Below are experts of layer 6 (counted from 0) of a mixture-of-experts language model. Rows are named router (the router's row for the expert) and show model dimensions 0-127. Each number is 200 + 30 x the weight over its row's rms, rounded and kept within 0 to 999.
After each expert's rows: "comes before" lists some tokens at least twice as common just after its tokens as in all text; "gets" lists some tokens that make up at least twice as much of what it gets as of all text. This comes from a sample of Wikipedia text that the model never trained on. Tokens count by the router's weight.

# expert 41
router,242,200,248,224,210,154,212,180,214,196,196,231,183,240,205,188,173,191,245,196,197,176,249,213,151,226,254,105,216,208,193,196,247,171,202,200,199,194,170,206,241,162,199,173,208,125,192,212,217,246,235,214,190,222,222,220,156,264,203,222,227,197,188,218,217,191,205,201,164,147,209,193,208,150,149,206,172,220,232,238,154,169,171,195,199,187,193,156,146,236,208,197,257,206,215,173,177,230,152,204,249,194,194,192,218,235,200,219,168,177,209,207,215,218,194,197,173,256,182,166,237,171,177,162,289,216,216,205
comes before: "the ", "be ", "have ", "not ", "take ", "make "
gets: "to ", "the ", "at ", "from ", "would ", "can "

# expert 11
router,160,212,206,165,197,220,212,202,177,226,187,131,204,212,168,170,206,141,182,195,185,188,229,192,191,224,203,161,229,217,202,177,204,202,229,221,199,223,161,224,240,176,200,211,202,157,193,214,221,188,253,228,193,210,165,188,176,220,231,184,173,208,182,196,236,176,155,194,167,206,176,183,167,187,197,235,214,225,238,205,208,204,212,221,176,172,243,185,198,236,183,185,204,180,193,176,159,258,234,220,244,210,227,192,234,300,192,203,201,224,220,177,204,220,231,158,169,223,198,154,282,191,225,165,227,199,182,204
comes before: "- ", "\n", "\n\n", "= ", ": ", "°"
gets: "\n", "\n\n", ".", ")", "- ", "=="

# expert 20
router,195,224,223,148,206,212,191,189,194,193,205,209,183,206,186,186,226,160,212,191,225,221,248,223,147,215,239,208,216,203,179,266,232,204,178,227,204,246,209,208,244,180,213,172,227,144,223,249,209,178,247,209,175,193,191,225,177,205,216,204,232,154,197,140,222,203,155,176,187,183,159,177,186,172,135,216,192,210,216,184,207,193,178,179,174,168,218,214,169,221,249,200,230,197,163,137,208,239,180,186,233,258,237,179,205,219,192,227,196,160,204,238,201,234,182,167,153,236,188,189,252,216,198,218,223,203,191,157
comes before: "| ", "|", "(", "years ", "km ", "km"
gets: "1 ", "0 ", "2 ", "3 ", "4 ", "6 "

# expert 24
router,199,225,239,159,186,182,227,191,168,183,196,182,192,244,216,234,201,188,251,152,227,217,192,213,150,161,190,120,213,218,202,161,200,206,222,212,195,255,191,183,204,205,198,181,195,176,203,219,223,213,219,193,177,252,197,214,186,216,229,213,193,157,166,231,211,225,162,182,144,145,175,159,207,182,146,225,215,222,241,212,141,239,186,216,191,200,191,162,169,219,221,250,159,196,196,181,179,236,157,174,207,225,224,193,174,223,184,215,206,229,210,179,243,231,215,159,179,219,176,200,259,200,236,196,266,242,189,199
comes before: "\n\n", "(", "\n", "=", "is ", ") "
gets: "=", ", ", ": ", "is ", ") ", "List "

# expert 38
router,215,232,189,206,169,181,185,179,234,198,180,209,222,237,173,207,178,185,247,175,192,217,241,200,193,209,176,144,217,209,183,184,229,221,163,226,188,222,173,228,251,149,224,220,230,165,221,241,213,192,240,199,203,241,183,223,176,223,226,199,212,208,189,185,231,229,134,203,167,177,176,161,197,207,219,185,202,209,260,222,191,199,190,214,210,143,214,196,197,257,230,197,225,202,217,147,226,195,174,215,215,271,193,203,184,206,230,198,183,215,180,176,185,223,195,183,158,267,187,193,241,213,255,229,303,194,131,148
comes before: ".", ",", "–", "th ", ":", "0 "
gets: ",", ".", "1", "| ", "3", "2"

# expert 22
router,171,229,249,187,189,199,220,206,192,169,199,162,221,228,209,213,203,174,229,223,204,196,221,210,188,177,214,181,214,245,181,176,220,205,204,232,244,262,181,178,263,185,181,170,258,180,233,219,195,200,203,227,167,206,163,189,172,216,207,199,221,187,166,221,168,230,173,171,148,199,159,208,125,177,194,198,198,210,203,178,185,163,218,202,188,185,172,165,162,280,182,227,226,212,175,163,200,203,182,225,257,220,216,185,250,228,167,200,244,186,223,172,228,222,193,191,160,256,186,200,241,189,231,218,244,242,170,192
comes before: "the ", "201", "200", "202", "199", "198"
gets: "in ", "the ", "In ", "on ", "at ", "from "

# expert 26
router,162,224,207,193,164,225,189,167,199,201,209,212,183,225,171,225,146,170,225,208,230,229,226,223,183,188,212,190,210,241,169,215,257,179,203,212,194,204,183,165,238,194,202,191,240,87,229,235,199,195,247,212,156,255,186,201,169,200,223,211,183,189,197,227,198,226,164,193,170,169,161,156,165,204,172,181,220,200,194,214,200,177,190,195,189,187,189,211,162,229,196,236,238,196,262,144,193,209,205,204,231,211,229,167,202,224,195,204,188,227,190,212,238,197,174,191,166,247,173,201,211,222,256,205,255,226,188,182
comes before: "the ", "a ", "that ", "to ", "it ", "he "
gets: ", ", "of ", "that ", "with ", "for ", "ing "

# expert 36
router,181,198,205,198,183,193,215,175,243,202,181,197,193,203,187,236,200,170,249,221,198,230,248,192,187,190,242,144,214,205,191,192,207,221,208,223,182,248,200,184,252,213,179,227,210,138,221,200,198,204,206,197,199,225,199,220,194,204,256,204,203,185,154,194,190,224,179,180,190,184,204,221,164,224,188,261,199,207,173,216,205,192,225,242,182,160,161,180,157,267,215,211,235,185,223,138,260,208,150,218,234,204,214,197,182,155,201,190,183,189,220,206,213,199,153,156,176,250,144,213,289,213,258,218,240,247,223,123
comes before: "\n", "s ", "\n\n", "′", "″", "°"
gets: "|", "'", "\"", ")", "n", "′"

# expert 23
router,219,206,214,100,208,183,213,164,187,224,174,220,196,228,176,209,219,146,196,189,213,225,235,228,156,227,231,173,203,261,190,182,244,187,189,239,190,202,190,175,245,223,198,237,202,154,239,206,219,188,211,218,196,224,176,223,158,175,241,219,212,178,157,203,221,221,173,176,175,200,193,183,185,181,211,222,192,181,246,226,179,195,212,222,170,160,175,178,159,184,205,223,211,196,240,162,195,232,159,217,229,227,195,167,236,255,179,202,223,230,180,222,262,231,192,172,156,244,207,191,227,202,208,186,248,227,216,164
comes before: "was ", "The ", "In ", "is ", "He ", "=="
gets: ". ", "\n\n", "he ", "He ", "which ", "It "

# expert 32
router,175,247,196,166,158,198,191,163,166,208,182,179,158,216,172,230,202,175,216,187,216,189,215,230,166,188,236,166,234,225,195,181,254,185,211,191,212,252,189,176,217,171,221,208,198,141,220,213,210,189,235,235,172,203,163,188,161,189,219,222,231,153,137,201,220,178,173,170,128,242,191,180,167,166,149,220,191,228,197,170,161,208,208,193,162,166,222,191,193,225,195,197,231,181,228,170,227,205,182,180,264,243,235,162,199,255,214,221,229,198,194,170,263,224,218,198,167,237,248,180,256,188,242,220,216,188,188,199
comes before: "| ", "and ", "in ", "(", "to ", "by "
gets: ") ", "\" ", "9", "9 ", "5 ", "5"

# expert 46
router,187,223,220,182,161,211,192,191,154,195,183,196,231,240,185,190,223,167,244,200,190,204,202,199,158,183,192,161,198,211,160,153,265,210,199,228,207,206,167,199,244,161,199,229,254,134,230,211,186,212,240,231,150,249,213,217,177,224,235,183,179,192,176,157,185,186,187,201,172,216,181,196,174,197,161,198,219,186,212,193,197,191,197,215,210,183,226,169,155,257,167,210,214,181,224,210,229,159,223,217,229,231,246,219,201,256,191,194,194,211,228,204,244,205,244,143,176,253,193,171,252,206,213,190,285,247,180,210
comes before: "0", "5", "9", "4", "8", "6"
gets: ".", "201", "200", "202", "199", "198"

# expert 34
router,190,226,199,205,175,159,244,179,195,199,205,190,218,226,168,243,194,166,234,194,192,207,232,184,162,211,267,137,228,224,197,161,209,212,175,185,217,199,192,198,234,189,195,168,208,140,190,223,240,205,235,199,150,226,173,237,155,224,239,190,206,223,151,224,264,180,176,211,155,163,230,197,207,144,126,207,193,216,222,221,147,219,192,189,197,148,192,188,187,202,220,200,214,196,189,186,181,240,167,190,296,190,225,180,216,236,195,198,188,190,201,223,251,197,185,186,145,247,243,155,262,191,214,187,220,245,218,165
comes before: "and ", "were ", "(", "are ", "|", "of "
gets: "to ", ") ", "ers ", "they ", "es ", "would "

# expert 9
router,182,197,203,208,190,201,223,146,177,203,173,204,196,222,201,225,185,181,210,172,232,212,219,228,180,214,209,106,211,218,202,130,248,203,195,224,166,245,175,189,212,211,184,148,199,105,218,222,212,178,223,239,174,226,182,194,173,192,263,178,209,200,161,176,231,218,184,198,156,174,178,205,199,177,241,206,213,194,210,178,195,222,157,180,176,180,222,230,148,186,201,221,199,207,188,126,226,215,186,211,219,234,228,187,223,276,200,214,233,201,206,176,262,218,212,181,172,220,218,212,177,214,225,203,266,196,206,196
comes before: " ", "0 ", "— ", "0", "1", "1 "
gets: "| ", "; ", "it ", "which ", "%; ", "—; "

# expert 29
router,200,249,228,153,204,188,201,232,153,200,183,166,171,199,223,183,213,170,216,163,198,203,231,221,138,219,223,163,221,238,209,219,218,178,188,206,226,229,184,202,217,167,214,187,222,137,229,170,205,174,196,204,171,228,204,165,181,224,244,196,182,201,189,211,234,210,173,169,172,201,163,146,226,171,182,185,203,231,201,174,151,197,196,200,181,140,243,167,193,225,201,224,255,194,241,179,197,218,153,192,220,258,220,180,203,202,212,156,182,200,181,217,224,197,223,159,177,232,227,165,241,185,214,207,236,231,163,152
comes before: "| ", "|", "; ", "% ", "(", ") "
gets: " ", "% ", "0 ", ") ", "\n", "1 "

# expert 2
router,190,244,237,178,191,188,230,179,196,213,193,170,191,193,169,230,157,157,209,203,198,170,204,191,176,184,252,147,252,257,220,177,206,213,207,204,159,258,156,200,252,152,185,171,202,129,197,193,228,195,273,212,183,218,178,229,142,202,247,194,224,214,150,199,222,214,159,194,153,180,191,175,179,206,194,179,190,216,215,199,198,186,192,204,192,177,185,213,189,266,213,224,234,246,245,131,241,204,175,211,230,199,244,201,227,238,222,166,211,209,224,202,263,217,176,190,181,232,208,152,212,235,252,172,221,224,194,187
comes before: ", ", ". ", "\n", ": ", ".", "\n\n"
gets: ")", "4", "5", "8", "9", "6"

# expert 0
router,212,246,212,162,201,192,198,175,181,217,176,160,192,190,198,234,178,176,251,155,211,217,222,243,162,146,218,169,210,240,203,188,205,189,171,207,171,231,214,190,253,199,202,157,187,154,194,198,206,163,229,199,153,233,183,166,149,220,245,216,202,204,171,193,214,194,160,192,170,184,206,178,208,190,179,252,220,234,233,204,227,184,225,218,181,154,219,187,229,247,228,193,219,213,193,161,190,216,163,196,219,225,243,150,227,223,218,200,191,217,229,196,249,211,205,142,171,282,175,155,269,194,216,172,241,231,200,177
comes before: "| ", "of ", "|", "and ", "to ", "for "
gets: " ", "— ", "member ", "family ", "er ", "company "

# expert 45
router,177,198,182,200,157,163,183,182,184,168,195,205,240,206,241,238,200,157,195,190,208,171,261,204,141,147,230,215,205,229,175,185,222,204,196,204,230,244,179,196,260,200,221,169,215,120,210,218,205,203,239,202,135,233,145,174,194,198,221,186,190,191,172,198,193,188,168,179,144,208,170,189,170,159,106,211,239,205,202,212,197,186,171,224,188,134,209,145,194,213,218,209,204,212,252,165,219,236,159,194,220,191,234,193,162,230,224,190,191,230,188,240,225,221,222,180,183,233,204,191,236,220,254,199,238,269,183,145
comes before: "of ", "in ", "a ", "to ", "been ", "for "
gets: "was ", "is ", "be ", "were ", "are ", "been "

# expert 19
router,201,253,266,205,200,188,195,193,212,214,185,184,188,258,210,207,170,186,218,197,217,213,232,220,195,217,249,175,218,225,199,217,225,184,201,202,156,230,148,205,210,171,196,175,213,198,191,195,211,206,211,174,190,216,187,197,164,197,238,194,219,195,180,152,209,189,168,163,177,177,195,152,197,201,178,238,210,198,226,219,198,199,210,218,168,179,227,161,177,273,240,221,186,188,244,162,172,170,157,208,243,192,245,189,213,215,201,200,186,191,205,215,181,215,219,179,187,264,197,148,242,183,210,201,191,239,210,183
comes before: "- ", "| ", "; ", "===", "by", "|---|---|---|---|---|---|"
gets: "\n", "\n\n", "|", "\n  ", "==", " "

# expert 8
router,159,241,198,168,223,170,245,229,214,190,175,192,216,232,223,202,201,174,243,200,228,204,250,202,207,222,233,167,218,222,209,257,231,188,184,222,236,254,157,197,246,221,205,164,206,141,211,146,214,162,269,229,184,208,187,182,159,222,185,166,213,199,148,246,178,210,192,201,156,151,177,184,164,197,164,198,166,206,252,152,198,223,176,203,209,151,177,177,183,244,266,271,195,224,245,145,202,221,191,192,210,219,229,153,215,229,215,212,216,210,249,214,165,240,184,201,140,239,179,173,198,185,256,231,261,225,174,178
comes before: "the ", ", ", "-", "a ", "'", "an "
gets: "an ", "on ", "a", "an", "of ", "e"

# expert 3
router,230,241,216,104,174,148,192,162,200,205,192,185,229,234,181,169,191,226,212,195,185,193,234,224,197,190,244,187,199,282,180,152,190,222,227,234,203,258,153,166,202,176,210,203,182,195,198,200,214,192,194,247,185,278,189,201,144,193,274,189,222,172,174,186,190,211,216,178,183,180,171,191,156,198,152,202,241,201,208,153,204,226,202,211,170,165,184,166,177,200,222,221,240,199,233,164,183,190,182,210,226,213,217,224,207,226,204,199,188,206,193,236,227,245,164,145,197,273,199,163,236,210,229,140,252,239,196,154
comes before: ", ", ". ", "-", "\" ", "'", "an"
gets: "y", "s", "t", "al", "d", "at"